Experts of a small language model: 256 experts in each of 10 layers.
Below are experts of layer 3 (counted from 0) of a mixture-of-experts language model. Rows are named router (the router's row for the expert) and show model dimensions 0-255. Each number is 128 + 24 x the weight over its row's rms, rounded and kept within 0 to 255.
After each expert's rows: "gets" lists some tokens that make up at least twice as much of what it gets as of all text; "mostly gets" lists some tokens that are sent to it at least half of the time. This comes from a sample of Wikipedia text that the model never trained on. Tokens count by the router's weight.

# expert 124
router [153 132 115 128 116 143 152 151 117 123 108 151 139 156 119  83 127 114 154 186 124 132 111 176 116 170 152 183 119 155 144 183 108 141 102 136 129 138 122 162 151 149 119 120 155 145 134 133 125 132  95 124 162 169 152 115  73 104  97 109 108 122 132 135 214 131 124 185 144 147 132 120 137 125 123 145 123 115 106 112 162 153  97 123 157 130 123 133 119 100 111  96  97 129 116 142 112 106 127 116 149 129  93 159  97 151 119 125 168 167 152 109 152 122 135  79 120 110  95 133 112 142 122 176 140 135 119 119  93 122 128 144 102 151 153 141 107  92 158 109 147 125 115 115 111 116 113  92 135  89 184 140 120 133 138 136  90 123  92  76  97 145 145 101  99 135 148  82 124 121 154 164 120 138 114 100 168 143  97 137 133 145 103 160 135 145 120 102  90 121 114 134 118 116 116 143  98 158 157 148 102 112 157 119 124 136 135 113 134 106 132 165  99 163 140 112 122 146 136  48  96 108  99 124 112 140 155 102 119 167 133 141 115  93 171 133 109 154 135  88 138 147  94 157 133 151 136 149 155 123  79 108 119 115 138 103]
gets: " two", " three", " four", "est", " other", " first"
mostly gets: " two", " three", " new", " most", " four", " former"

# expert 79
router [124 153  96 101  84  97 100 141 111 126  95 114 112 126 145 131 151 119 140 140 143 136 146 124 127 115 132 152  96 146 133 163 103 178 114 138 129 102 169 128 162 162 142  64 139 164 128  98  71 112 178  90 110 104 138 147  92 110 147 123 123 129 138 101 107  95 136 138 121 143 153 130 102 166 136 128 133  87 111 131 150 127  93 126 164 123  96 164 135 144 123 144 144 115  96 132  91 130  99 107 144 134 167 164 154 133 124 143 142 129 176 106 142 138 177  97 159 134 204 115 132 167 115 107 126 137 110 103 106 114 164 101 103 138 118 132 116  99 126 120 133 141 120 115 143 151 110  98 113 124 128 149 116  86 125 116 141 119 150  94 147 138 142 127 121 149 116 179 117 118 152 177  72 152 123  84 167 138 144 117 127 177  84 132 138 171 108 175 140 151 109 143 134 141  92 137 109 129 157 124 113 127 102 142 147 153  90 161 145 134 124 142  80 141 164 127 141 128 114 105  83 140 121 105  87  99 116 126 132  92 128 141 121 126 128  73 121 119 164 143 177 152  90 173 145  96 147 135 129 122 117 145 137 134 147 124]
gets: " in", " In", "In", ".", " of", " by"
mostly gets: " In", "In", " By", " in", " out", " into"

# expert 3
router [143 115 133 112 139 120 126 152 131  99 117 135 121 141 141 117 140 117 146 157 146 131  88 156 135 178 135 151  90 109  87 145 143 103 126 119 155 122 101 146 149 135 159 161 110 128 103 142 191 128 136  70 112 140 123  95 119 156 187 104  87 150 141 114 101 126 140 145  68 133 113 103 148 130 142 132 143 152 116 125 140 136 127 118 152 107 154 112 132 157 179 116 108 173 112 136 109  80 170 129 121 141 164 126 134 137 115 126 135 154 123 110 154 141 174 116 146 132 117 136  59 179 123 126  85 112 155 111  91 129 117 143 109 190 133 179 155 108 121 100 132 140 110 114  78 151 151 122 116 100 159 168  76 120  99 135 115 143 130 100 122 139 131 179 121 111 114 110 140 116 158 134 126 157 106 119 131  96 130 141 127 126 114 113 139 130 133  97 120 162 124 127 127 128 126 150  97 153 125 149 123 127 118  83 136 131 185  82 162 165 137 125 122 157 143  82 151  74 133 126 112 104 117 127 141 114 100  98 126 130  87 136  95 119 125 138 133 142 129 122 161 123 102 118 100 167 154 111 141  98  66 125  81 136 101  88]
gets: " ", " a", " is", " o", " me", " not"
mostly gets: " o", " me", " no", " we", " not", " any"

# expert 164
router [196 127 126 121 142 145  89 133 113 163  91 133 102 127 137 149 134  94 178 136  81 111 114 150 123 139 152 145 124 142 159 147 148 158 100 128 111 117 115 134 176 105 132 126 138 123 194 133  80  92 146 131 109 121 134 134  85 124 128 117  80 150 150 136 141 107 128 125 147 189 139  95 118 159 129 173 126 104 116 117 150 111 136 108 151 126 139 105 125 140 118 126 114 149 140 149 111 118 116 139 151 149 174 108 143 113 127  99 130 170 132  76 142 116 120  92 135 118 156 139 122  86  64 123 134 106 149 124 103 135 141 125 110 180 115 168 147 135 135  86 168  90 124 125 119 143 105 116  90 120 155 145 116 106 139 142 110 129 172 128  99 152 160 122 126 100 114 149 138  54 160 160 120 114  88 118 150  94 114 175 141 109  75 135 146 123 124  94 119 154  96 136 106 138 110 160  95 152 101 128  93 133 135 107  82 138 101 130 156 109 118 133 115 129  95 110 158 144 113  91 135 104 121 100 112 136 183  93 133 123 107 121 125 115 118 153 129 162 104 141 114 132 127 132 125 170 174 118 155 132 137 151 128 111 176 114]
gets: " of", " for", " the", " on", " to", " at"
mostly gets: " of", " about", " for", " both", " on", "ween"

# expert 42
router [141 113 107 142 115 115  99 122 114 154 105 131 141 187 165 130 139 141 146 148 118  98 126 204  94 119 153 124 130 124 120 113 102 129 146 161 133 137 111 169 158 143 106  79 138 125 127 116 154 161 157  88  80  98 116 145 133 150 181 113  93 101  99 125  96 112 138 172  95 168 175 104  83 144 105 106 108 155 103 113 142 143 101 154 105 110 129 172 108 132 143 148  84 104  80 111 107 133 128 119 123 136 134 131  96  98 155  93 136 134 139 134 129 132 131 133 115 113 156  97 117 159 132 163 133 143 157 134  78 100 116 130 130 142 179 131 104 104  99 125 146 145 103 140  94 147 138 110 126 130 140 139 131 142  66 119 143 141 145  64 126 177 110 115 124 127 128 138  80  95 146 113 126 160 133 158 162 136 161 118 122 135 138 113 150 155 133 145 123 113  82 150 102 143 144 120 103 117 153 129 150 150 134 131 124 115 151 119 154 146 108 140 130 133 160 110 132 116 167 121 127 110  95 138 132 111 109 123 134  56 133 104 148 118 133  97 137 141 135 111 166 121  62 115 139 117 172 126 136 152 111 139 147 151 174 178]
gets: " c", " C", " en", " be", " con", " dis"
mostly gets: " c", " en", " dis", " set", " mat", " C"

# expert 11
router [175 144 113 128 109  79 137 159 154  99  79 125  98 111 109 119 123 148 134 116 107 139 139 119 162 135 121 123  60 147 125 173 171 112 107 127 141 146 104 129 161 171 153 112 154 100 126 137 136 149  98 120 170 107 149  88  73 127 152 118 129 132  96 101 121 121 150 142 128 145 165 102 112 128  98 153 136 155 121 122 117 150  96  84 138 138 136 139 147 124 156 168 116 182 103 107 143 144 170 106 123 138 103 155 160 134 157 139 184 137 118 136 146 159 113 119 133 126 127 114 117 121 141  78 106 124 145 136 128 110 129  97  93 187 162 100 120  97 106 127 155 124 121  94 108 152 140 123 133 142 135 130 109 148 122 135  82 130 137  91 150 188 159 120  91 100 137 140 115 120 141 156  98 129 115  83 130  98 120 125 118 138 127 106 151 149 174 136 118 104  99 165 140 141 142 165 178 139 153 161 133 161 138 127 124 133 151 122 163 158 114  89 109 129 100 116 103 100 111  67 108 120 113 146 138 156 139 116 147 144  87 140 150 120 115 138  97 165 139 134 135 100 114  90 128 152 164  99 159 110  90 173 133 140 112 111]
gets: " sp", " sc", " Sp", " Sc", " res", " qu"
mostly gets: " sp", " Sc", " sc", " rem", " res", " Sp"

# expert 205
router [108 149 124 176 121 138 103 127 143  91 115 140 131 185  98 150 170  73 106 152 136 152 101 133 143 137 145 166  83 189 155 133 190 131 115 128 100 130 140 146 156 155 106 148 123  67  96  87 169 104  95 104 158 160 120 122 117 176 129 126 137 149 110 107 103 119 111 144 101 121 155 132 137 137 106 132 124  77 109 165 118 122 153 165 102 123 122 116 118 144 105 113 130  93 143  90 124 111 123 116 135 136 136 135 153 140 150 103 119 144  90  96 145 129 166  98 191 151 187 103 141 130 109 138 118 122 137 132 104 108 117 122  97 132 118 119 141 130 106 125 118 152  74  80 107 126  96 141 134 124 120 132 160 111  96 150  93 120 121 134 135 166 131  98 158 146 138  98 127 132 139 161 105 156 116 120 148  96 141 153 136 122 111 135 140 128 147 171 101 128  99 109 131 184 153 133 118 121 127 167 149 161  93 119 155 102 188 123 164 115  83 146 125 153 100 129 146 116 142 118 115 126 106 119 118 123 105 149 118 140 127 116 137 108 118  97 120 171 152  97 165  77 139 131 135 142 151  94 157 141 147 152  93 118 137 119]
gets: ")", ";", " –", "),", " -", "}"
mostly gets: ")", "),", ").", ");", "]", "}"

# expert 197
router [118  92 107 152 112 164 136 160 128 125 105  95 132 139 137  76 143 141 143 146 169 117 137 127 127 128 156 156 132 120 106 136 167 129 120 167 167 162 134 166 170 135 106 127 110  94 174 114 161 120 137 155 124 140  83 113 109 126 155 131 137 129 158  98 163 113 132 140 129 113 154 129 131  96 103 152 140 120  71 103 110 110 108 144 164 144 116 147  79 153 148 110  67 140 111 119  81 127 111 113 148 155 134 144 147 151 145 116 117 150 145 109 120 138 150 119 129 112 110 142 112 124 121 123  78 167 121 113  83 131 121 109 126 128 154 141 143 107 143 143 154 119 115 105 181 123 115  77 118 133 147 143 109 120  71 192 142 113 121  88 155 121 142 153 134  75 126 149 123 121 125 143  87 165 110 128 173 164 113 149  80 171 117 170 136 147 115 126 141 112 142 144  99 156 104 165 116 140 110 131 123 107 128 118 189 153 108 124 146 139 139 150 117 163 129 129 125 132 121 114  95  90  82 102  88 106 131 131 144 137 117 125 145 128 155 123 108 164 114 126 135 113  77 117 133 160 170 106 188 148 122 166 114 135  81 127]
gets: "1", "2", "0", "6", "3", "7"
mostly gets: "10", "11", "14", "13", "12", "16"

# expert 155
router [150 162 128 129 136 149 132 121 162 140 131 116 103 150 122 126 153 118 156 158 130 127 157 155 123 115 136 106 108 115 137 170 111 123 156 167 101 158 119 113 149 102 138 125  97 158 153 131 150 110 127  92 141 110 105 126  94 108 151 139  87 122 114 127 127 126 148 159  90 170 144 162 151 145 113 163 139 129 119 128 122 108 156  90 126 131 148 122 134 125 139  96  89  97 123 147 113 134  69 117 125 132 146  92 120 126  97  98 173 149 140 120 145 120 128 101 138 112 119 128 146 140 133 100 113 136 165 146 108 130 122 117 119 142 158 137 122 101 110 124 134 114 121  95  67 151 149 112 114  83 166 144 132 132  90 130 113 179  77 102  87 158 117 152 129 119  78 105 154 119 143 167  87 158  99 103 143 154 142 194  96 134  97 106 162 149 101 142 115 185 155 140 113 111  86 132 148 127 158 115 117 110 155 106 118 139 166 105 138 120 104 106 131 126 114  92 186  88 164 117 106  98 103 152 125  90 151 135 136 124 113 173  83 126 127 132 133 160 162  65 174 136 129 181 128 122 122 125 136 163 133  94 131 157 116 112]
gets: "y", "'", "ous", "é", "ie", "ry"
mostly gets: "ous", "y", " My", " By", "ky", " Hol"

# expert 73
router [140 167 104 134 129 115 150 106 145  80 109 119 138 158 124  78 159  86 148 151 158  96 112 150 113 146 123 131 100  90 133 119 145 134  93 109 118 148  99 151 144 159 108 130 124 111 129 124 108 142 147  70 164 159  90 107 101 124 137 100 132 123 104 149 174 126 157 133  90 158 133 138 136  99 115 131 118 142  89 121 123 107 101  93 158 117 133  94 119 131 185 158 144 147 129 121 114 112 142  93 113 177 157  98 116 159 157 114 153 147 121 109 131 141 125 117 150 105  99 138 129 167 103 128 123 131  86 118 103 115 158 130 127 103 116 161 137 142 143 138 101 133  84 124  94 132  92 106  96 141 142 129 162 123 126 142  94 164 178 137 135 103 140  90 102 113  98 125 118 102 146  94 112 136 136 135 156 105 203 155  65 171 128 138 171 101 139 152  98 155 126 164 153 143 123 144 125 134 137 203 137 131 111 117 121 135 129 151 144 140 102 154  69 149 141 141 158 154 182 106 135 139 129 162 116 117 128 132 126 133 109 100  96 128 108 143 156 142 118 101 143  90 141  90 115 105 134 131 149 147 158 118  88 142 108 131]
gets: " act", " direct", "ad", " lead", " do", " pass"
mostly gets: " act", " direct", " lead", " report", " support", " produc"

# expert 121
router [165 145 118 136 132 113 122 163 111 116  96 105 127 139 141 128 118 136 125 121 135  97 135 111 116 128  99  99 114 151 118 121 147  85 124 108 168 152 110 183 125 129 158 125 115 127 153 114 152 111 110 133 123 150 105 115 117 100  89  67  94 174 147 122 161 152 156 148 119  80 163 141 159 109 126 134 113 179 123 107 146 139  92 122 121  90 125 105 133 149 156 141 104 106 107 135 121 108 116  87 160 172  96 108 114 134 142 164 121 174 104 118 160 121 148 145 135 110 148 137 154 143 120 128 117 129 175 101  91 108 138 137 108 110 108 144 166 110 122 140 129 135 109 133 132 163 105 110 147 142 144 139 127 107 130 113  53 125 142 110 134 138 157 108 131 102 132 149 113 144 168  98  60 174  87 122 154 106 133 120  97 130 123 132 154 153 145  78 125 167 118 156 139 169 117 170 110 101 114 149 159 131 120 126 127  85 158 175 131 124 128 130  93 145 122 100 110 158 143 124  76 123 134 146 138 131 114 135 173  84  92  75 131 135 159 102 136 148 140 149 113 126  92 122 130 191 123 135 132 154 124 153 119 114 180  89]
gets: "amp", "ip", "ob", " app", "ap", "ud"
mostly gets: " app", "amp", " Liber", " imp", " sign", "amil"

# expert 186
router [147 154 108 114 125  95 141 163 120  94 109 122 126 106 141  96 189 152 128 134 122 109 126 141 134 165 143 139  95 179 123 157 154 142 107 132 101 134 142 145 153 119  90 109 174 140 123 114 171 126 125 186 160  90 110  68 135 142 143 120 117 142 136 105 114 132 124 176 145 176 159 101 101 108 130 197 132 131 124 127 154 122 145 115 142 122 140  90 114 124 149 183 129 143 109 104 122 114 126 107 147 129 104 102 136 132 124 107 122 143 108 138 138 164 184 127 138 119 135  96 157 129 122 101  98  95 150 101 103 142 153 104  92 165 162 139 108 139 138 113 150 127 137 103 133 136 104 137 161  89 121 140 142 100 125 157 129 132 130  92 164 156 122  99 132 102  92  85 129  80 164 150  96 181 104  90 157  95 111 141 132 142 125 150 188 136 154 133 107 118 133 172 142 115 116 142 144 121 143 154 140 184 110 132 142 100 159 101 130  95 121 120 119 141  97  75 117 107 121 134  95 133 100 154 117 124 139 102 138 110  78 132 129  82 135 126 132 167 162  90 147 113 105  97 137 156 122 137 155 102 143 137 118 144 132 125]
gets: " f", " w", " st", " r", " g", " cont"
mostly gets: " f", " w", " ar", " cont", " att", " st"

# expert 223
router [122 123 118 117 106 175  98 162 122 129 135 126 156 207 130 123 166 147 147 144 134 138 152 211 147 118 135 109  88 118 165 142 128  95 141 141 146 133 155 156 129 149 112 102 117 130 149 111 123 123 114  67 156 139 141 128 109 132 139 145 141 109 102 150 113 132 130 136 130 142 120 150 131 147 112 144 140 143  93 133 142 178  90 148 107 138 120 121 113 143 167 139 120 142 111 106 109 111 140 126 126 137 158 148  97 113 146 125 132 127 162 145 140 127 134 120 144 109 150 143 103 168 106 155 119 140 132 107  90 124 152 131 142  92 175  88 114 110  99 104 143 118  88 112 136 136 140 128 106 119 167 106 117 146  94 127 116 128 122 142 168 188 142 120  89 122 112  74 137  78 141 132  85 163 114 145 183 111 145  85  93 137 117  99 139 147 142 107 131 122 104 146 115 129 137 130 121  92 146 156  91 183 100 109 162 115 136 129 176 161  96 127  82 138 125 125 120 118 144  98 125 117 120 118  81 133  95 133 114 112  93 119 195 121 149 120 123 135 108 123 151 114 127 125 109 121 165 117 126 154 102 222 136 121 162 136]
gets: " c", " first", " C", " second", "th", " Ed"
mostly gets: " c", " first", " second", " Ed", " ed", " Phil"

# expert 83
router [137 171 121 131 130 125 118 148 119 159 123 134 125  95 153 124 127 143 144 130 109 126 108 131 138 197 158 164 133 128 144 165 188 136 142 132 133 150 117 137 136  97  75 106  87 124 118 117 138 111 137  98 107 132 124 125  81 132 113 151 104 161 169 140 160 124 140 134  86 120 150 124 141 137 152 148  79 126 123 100  96 119 131 158 153 107 133 122 112 150 152 140 109  98 128 128 126 128 142 108 108 195 176 132 153 181 144 112 134 137 142 134 133 139 144 126 185  85 144 153 158 137 106 167 105 127 142 120 119 134 135 119 124 123 138 138 105 126  56 136  93 134 126 103  97 179 131 106  99 135 153 133 151 133 123 169 107 124 127 138 121 126 142 114 137 136 113  81 107  90 188  91 116 137 120 129 149 161 155 131 126 133 120 109 145 151 154 104 131 127 120 127 113 129 152 143 140 108  98 136 110  93  97  88 154 114 114 144 165 133  92 162 120 145 149  82 115 147 162 135 128  53 123 165 118 102 115  95 146 102 111 104 119 100 176 112 124 163 128 127 109  57 112 151 176 115 138 125 139 140 150 128  77 136 109 104]
gets: "an", "u", "ang", "a", "i", "ak"
mostly gets: " India", "ai", "han", "aj", " Afric", "ang"

# expert 253
router [145 139 124 134 128 123 126 117 158 123 145  93 123 139 131 123 148 134 146 125 110 112 158 130  83 110 147 134  88  87 149 135 124 160 178 155  65 152 154 116 141 135 121 141 102 116 144 105 115 132 130  66 140 142 122 111  99 130 139 111 163 124 139 125 135 114 144 119 123 161 101 118 126 158 146 126  98 137 149 113 179 163  85 109 162 134 134 145 132 143 125 139  69 134  83 142 123 113 103  83 160 148 135 107 146 126 102 127 150 156 131 147 115 146 146 126 137 135 148 184 123 169 115  95 203 104 154 107 132 105  84  92 128 147 128 105 113 106 118  78 102 117 107 101 128 133 142 119 132  80 137 126  87 149 110 141 120 142 118 114 117 141  94 110 112 111 111 129 140  84 156 138  90 172 155  87 145 114 143 165 130 125  97 112 164 129 128 102 115 163 129 137  99 125 134 148  64 140 138 138  63 121 148 140 129 116 158  88 108 154 107 190 113 143 162 107 162 130 145 123  80 149 118 139 119 107 156 111 147 147 113 160 133 122 119 145 143 103 114 125 181 102 129 138 108 176 154 115 147 156 118 159  87 144 138 141]
gets: "y", "d", "4", " and", "ch", "ad"
mostly gets: "y", "d", "ivision", "ration", "order", "raft"

# expert 41
router [133 118 116 128 128 156 112 121 108 135  94 108 130 144 164 139 157 108 148 136 114 110 107 132 138 143 163 102  94 110  82 146 135 127  97 123 100 133 180 146 143 107  90 152 124 123 148 173  96 116 149  97 134 171 119 132 108 132  92 114 133 103 104  93 144 134 139 138 111 154 110 106 141 157 114 122 126 149 135 107 151 121 119 107 158 112 112 128 162 125 165 173 148 115 148 129 132 132 136 115 162 143 170 120 144 175 150 102 174 147  99  86 141 122 125  79 148 123 154 110 111 145 113 126 152 113 124 127 111 116 148 105 109 153 148 118 170 132 106  91 105 160 107 125 118 133 100 131 124 140 157 124  82 115 127 170  90 144 138 131 130 131 206 107 116 133  88 154 129 152 144 149 118 147 118 128 146 165 140 111 108 142 130 148 134 191 166 100  75 155 116 158  80 168 133  95 145 108 178 137 155 124 156  87 142  94 153 145 145 144 106 119 117 135 131  83 125 146 158 112  80 100 111 116 142  99 167 181 136 143 100 122 152 128 148  97 153 103 138  96 143 100 129 173 129 155 119  88 151 114  85 140 129 127  89 101]
gets: "\"", ")", ".", "'", "}", " ("
mostly gets: "\".", "\",", "\"", "]", "}", "—"

# expert 228
router [166 152  96 112 166 107 151 151 122 155 141 115 131 123 114 128 181 142 141 104 125 140 120 181 130 140 148 125 153 161  99 157 162 164 144 124 142 149 120 140 147 138  87  99 143 102 115 152 173 113 129  83 122 166  99 120  85  94 130 116 129 135 177 122 145  97 116 160 149 118 131  94 102 180 126 137 119 153 127 122 161 129 107 140  98 113 139 124  81 150 147 120 105  88 123 111 135 113 121 140 147 121 133 158 100 111 178 113 145 133 109 111 127 126 121 131 151 121 124 141  71  90 164  89 125 172 148 130  97 110 158 115 141 114 101 108 128 123 150 136 120 131  64 123 109 139 175  79 115 108 118 188 117  82 100 131  94 149 160  94 157 107 122 154 108 118 143  95 170 140 156 104 128 179 108 117 137 130 133 134 142 153 118 124 163 106 128 115 157 132 127 172 106 157 107 157 139 115 113 154 113 122 145 106 139 119 127 118 129 179 131  89 126 174 103 115 135 132 159 142  98 168 116 122 154 115 112 137 141  85 129  66 109 128 114 117 128 145 125 113 162 117 123 110 115 140 181  74 134 131 100 131 136 129 102 110]
gets: " was", " is", " were", " are", " be", " also"
mostly gets: " is", " was", " has", " had", " be", " are"

# expert 210
router [109 143 119 102 102 112 137 117 167 154 165 142 135 133 146 109 127  77 145 148 149  92 146 127  94 114 140 162 120  87 185 156 129 118 147 122 101 159 139 126 130 126 135 117 129 142 139  97 163 123 124  83 147 110 118 114  80 141  96 120 123 109 136 106 123 116 118 131 116 173 122 106 141 141 157 134 117 145 147 120 154  97 152 102 148 121 124 166 130 143 142 110  58  92 102 128 118 123 128  99 134 138 139 130 157 152 100 113 170 140 148 105 110 153 144 122 122 143 134 161 144 127 106 135 144 115 179 121 134  86 117  68 119 166 147 143 146 112  72 130 127 152 150 129  78 158 155 124 101 108 155 146 113 127 111 140  86 140 137  90 108 153  95 151 132 118 106  98 171 103 138 129 101 194 125 109 135 103 139 159  73 140  77  89 141 135 125  79 123 158 115 153 132 119  80 177 144 131 152 110 100 113 150 130 120 114 166  93 163 122 131 130 112 133 144 106 167 125 148 122 105 119 109  95 112  90 185 138 163 160 121 140 141 116 107 149 105 127 123 103 176 107 113 155 113 157 156 111 155 125 158 127 111 142 153 135]
gets: "y", " I", "st", " Sy", " th", " O"
mostly gets: "y", " Sy", " My", " By", " sy", "Y"

# expert 177
router [158 107 113  75  84 125 127 152 111 146 143  81 136 127  95 125 161 115 129 128 139  93 142 138 120 153 138 152 114  94 167 116 177 123 118 145 132 117 134 132 168 155 100 161 106 137 131 116 129 110 102  98  90 124 135  91 108 123 120  87  99 136 133 121 173 113 149 143 123 120 134 129 131 165 125 173 178 115 135 146 120 137 161  78 114 137 124 132  77 178 133 104 124 126 108 139  92 105 158 118 105 126 157 154 133 139 154 131 136 137  88  76 142 141 141  85 170 114 128 128 134 137 115 149  70 137 143 110 101 137 152 121 132 109 132 158 130 117 155  85 127 158 104  80 146 149 146 115 131  68 162 130  64 128 130 133 124 163 160 138 138 158 136 114 102 108 136 131 106 101 138 172 110 147  97 114 156  92 105 164 103 170 122 137 134 141 148  62  95 104 111 150 130 175 135 109  77 139 119 139 111 120 145  94 130 148 114 109 119 148 123 112 111 159 160 108 133 111 113  75 114 108 122 114 116 146 139 127 124 118 120 108 146 127 130 128  88 159 115 118 176 109 117 109  88 166 110 161 145 172 148 128 126 149 150 128]
gets: " both", " between", " which", " that", " who", " had"
mostly gets: " between", " both", " these", " more", " which", " where"

# expert 66
router [152  97 114 121 137 103 107 162 118  81 140 114 110 147 119 114 133 115 149 141 129  94 138 164 108 127 132 158 100 122 165 156 144 113 126 154 116 154 146 147 158 153 141 129  98 135 149 140 139  99 118  84 163 151 150 120 104 151 211 110 131 141 133 108 129 105 142 138 116 157 163 106 164 158 134 168 121  96 102 107 142 131 121 114 138 124 120 142 166 154 192 137 130 142 110 120 112  88 119 110 135 128 154 125 142 129 160  52 132 145 114 125 158 146 171 114 150  94 145 128  98 151 127 100 130 114 162 112  90  97 126 118 107 142 152 169 140 105 118  96 165 126  96  99  98 157 115  95 112 110 143 149 141 115 117 151 100 146 117  99 128 159 139 118 128 100  92 120  74 115 148 163 112 152 120 101 145 123 129 128 103 154 113 112 142 151 149 108 103 131 106 155 123 135 154 150  66 163 110 146 133 140 124  87 139 128 134 109 118 165 122 137 108 167 103  81 155 140 130  96 107 118 110 152 111  96 129 113 150 106 103 151 135 102 171 103 145 148 114 133 155  97  89 133  93 173 159 131 149 108  54 163 112 134 132 101]
gets: " N", " M", " n", " and", " t", " b"
mostly gets: " n", " me", " al", " im", " N", " t"

# expert 208
router [169 147 122 116 186 143 106 146 143 142 113 131 164 119 123 127 156 110 152 122 144  99  83 100  87 184 130 142 127 144 134 143 144 136 127 117 168 162 158 171 152  78 126 131 140 145 124 120 153 119 131  99 124 162 110 112 110 175 124 130 111 172 165  80 184 171 120 154 121 112 158 110 114 126 124 126 130 150  74 102 103 115 139 133 111 136 132 154 100 176 160 119 103 112  99 127 137 103 111 143 113 146 135 144 108 124 153 133 130 134 143  87 138 113 155  95 161 116 135 127 180 149 144  96  84 148 186 118 109 137 162  91  86 122 126 126 138 124 105 143 123 152 112  95 130 130 130  79 115 135 174 174 129  87 118 154  79 122 141 136 119 131 159 127  90 126  71  79 137 133 158 105 102 130 133 140 141 102 107 134 113 142 128 121 115 146 135 127 131 148 105 144 126 172  98 167 144 158 141 116 111 124  80  91 141 136 174 134 132 142 129 125 158 136 122 123 133 113 129 134 136 100  89 145 139 101 146 121 116 109 119 111 100  94 123  67 103 146 135 125 149 116 100 146 176 164 101  97 127 112  89 116 109 134 143 120]
gets: "ow", "k", "w", "al", "ak", "om"
mostly gets: "alk", "urn", "ick", "uck", "ung", "aw"

# expert 75
router [180 163 139 128 123 125 103 144 156 145  85 128 114 142 151 137 164  89 162 165  90 129 144 152 126 132 157 107 109 119 112 135 133 157 159 142 105 133 107 103 164 130 160 128 141 133 170 112 113 101 147 107 100 113 154 122 120 118 155 106  81 145 163 164 116 121 116 125 128 177 141  97 107 176 130 172 110 112 123 125 120 134 140 166 166 119 111 113 127 147 124 148 117 117  90 111  92 111  93 133 161 157 157 142 174 163 143  92 142 166 153 104 166  97 141  68 139 145 175 119 152 125  97 110  92 110 127  82 125 118 120  94 139 170 123  91 167 137 111  93 158 116 128 108 101 160 112 115  94 150 139 118 128  76 133 129 114  89 162 128 142 153 136  97 115 120 118 128 138 134 150 148 123 146 104 106 163 130 113 177 147 168  68 153 130 110 111 140 127 141  95 133  86 122 124 118 106 137  97 131 167 138 115  70 137 128 100 130 126 150 102 143 105 130  93 123 169 137 127 136 121 101 136  76 134 115 162 107 141 102 109 125 124 113 135 125  87 154  97 143 129 109 130 104 160 165 166 133 137  95 147 145 138 141 140 138]
gets: " in", " of", " for", " on", " In", " during"
mostly gets: " in", " for", " into", " during", " of", " called"

# expert 96
router [146 122 121 122 121 159 142 172 155 116  99  81 123 146 157  84 113 118 135 143 161 106 133 115 158 131 121 121 116 126 113 153 209 149 114 181 133 171 129 148 151 126 129 139 137  69 182 136 119 125 142 120 139 123 141 118 106 117 135 126 161 139 105 132  99 122 145 148 119 124 145 130 146 124 112 147 138 110  90 126 110 142 100 124 168 118 128 147 115 116 130 103  74 137  99 100 124 130 152 121 134 135 149 124 175 152 121 153 115 141 116  81 137 144 140 120 126 103 100 146 121 127  74 131 158 146 122 109  81 138 108 101 116 152 113 185 142 106 127 104 182 125 130  52 136 114 103 121 139 113 164 135 111 112 102 124 118 136 144 144 150 134 140 113 112 115  89 152  87 131 134 143 117 196 115 153 156 114 135 106 101 136 113  75 135 181 133  89 138 129 111 115 126 142 125 200 104 119 134 123  82  99 114 125 143 140 143 152 152 134 133 110 140 173 144  97 121 125 128 115 118  85 119 119 104 139 145 123 168 148 122  86 133 101 163 115 169 104 118  74 169 139 103 182 134 117 150 152 154 160 111 122 116 114 115 126]
gets: "10", "12", "8", "9", "11", "15"
mostly gets: "16", "38", "12", "40", "100", "10"

# expert 90
router [139  86 130  94  95 129 123 148 142 148 110 131 104 131 141 142 141 105 164 122 119  95 141 123 138 148 141 165 109 111 193 141 174 101 156 145 139 151 135 163 155 131 154 132 140 106 132 148  72 111 182  87  98 132 121  90  87 124 130 105 141 144  98 115 142 115 157 112 121 165 153 124 155 128 147 148 111 121 136 102 143 143 125 157 133  93 130 140 147 140 125 143 142 144  90 111 126 125 130 102 131 129 125 146 170 150 142 109 143 157 160 124 167 144 161  90 154 121 151 140 105 128  71  88 112  83 128 108  94 112 128 124 123 147 120 124 128 112 147 109 155  99 112 101 102 167 128 102 106 110 164 175 123 164 109 147 107 161 119 106 126 154 139 100 126 103 111 142 144 112 154 179 101 162 107 111 156 130 105 123 113 168 109  81 153 147 159  81  86  99 105 129 100 143 129 142 121 119 120 157 133 135 118 113 139 165 126 151 120 139  90 156  92 160 123  98 152 163 157 113  87 133  99 126 106 101  79 147 144 122 106 115 150  95 161 106  91 166 175 131 132  99 108 122 114 155 169 132 150 132  83 137 108 142 167 132]
gets: " of", ".", "at", " In", "ut", "il"
mostly gets: " After", "fter", "007", " Robert", "003", " First"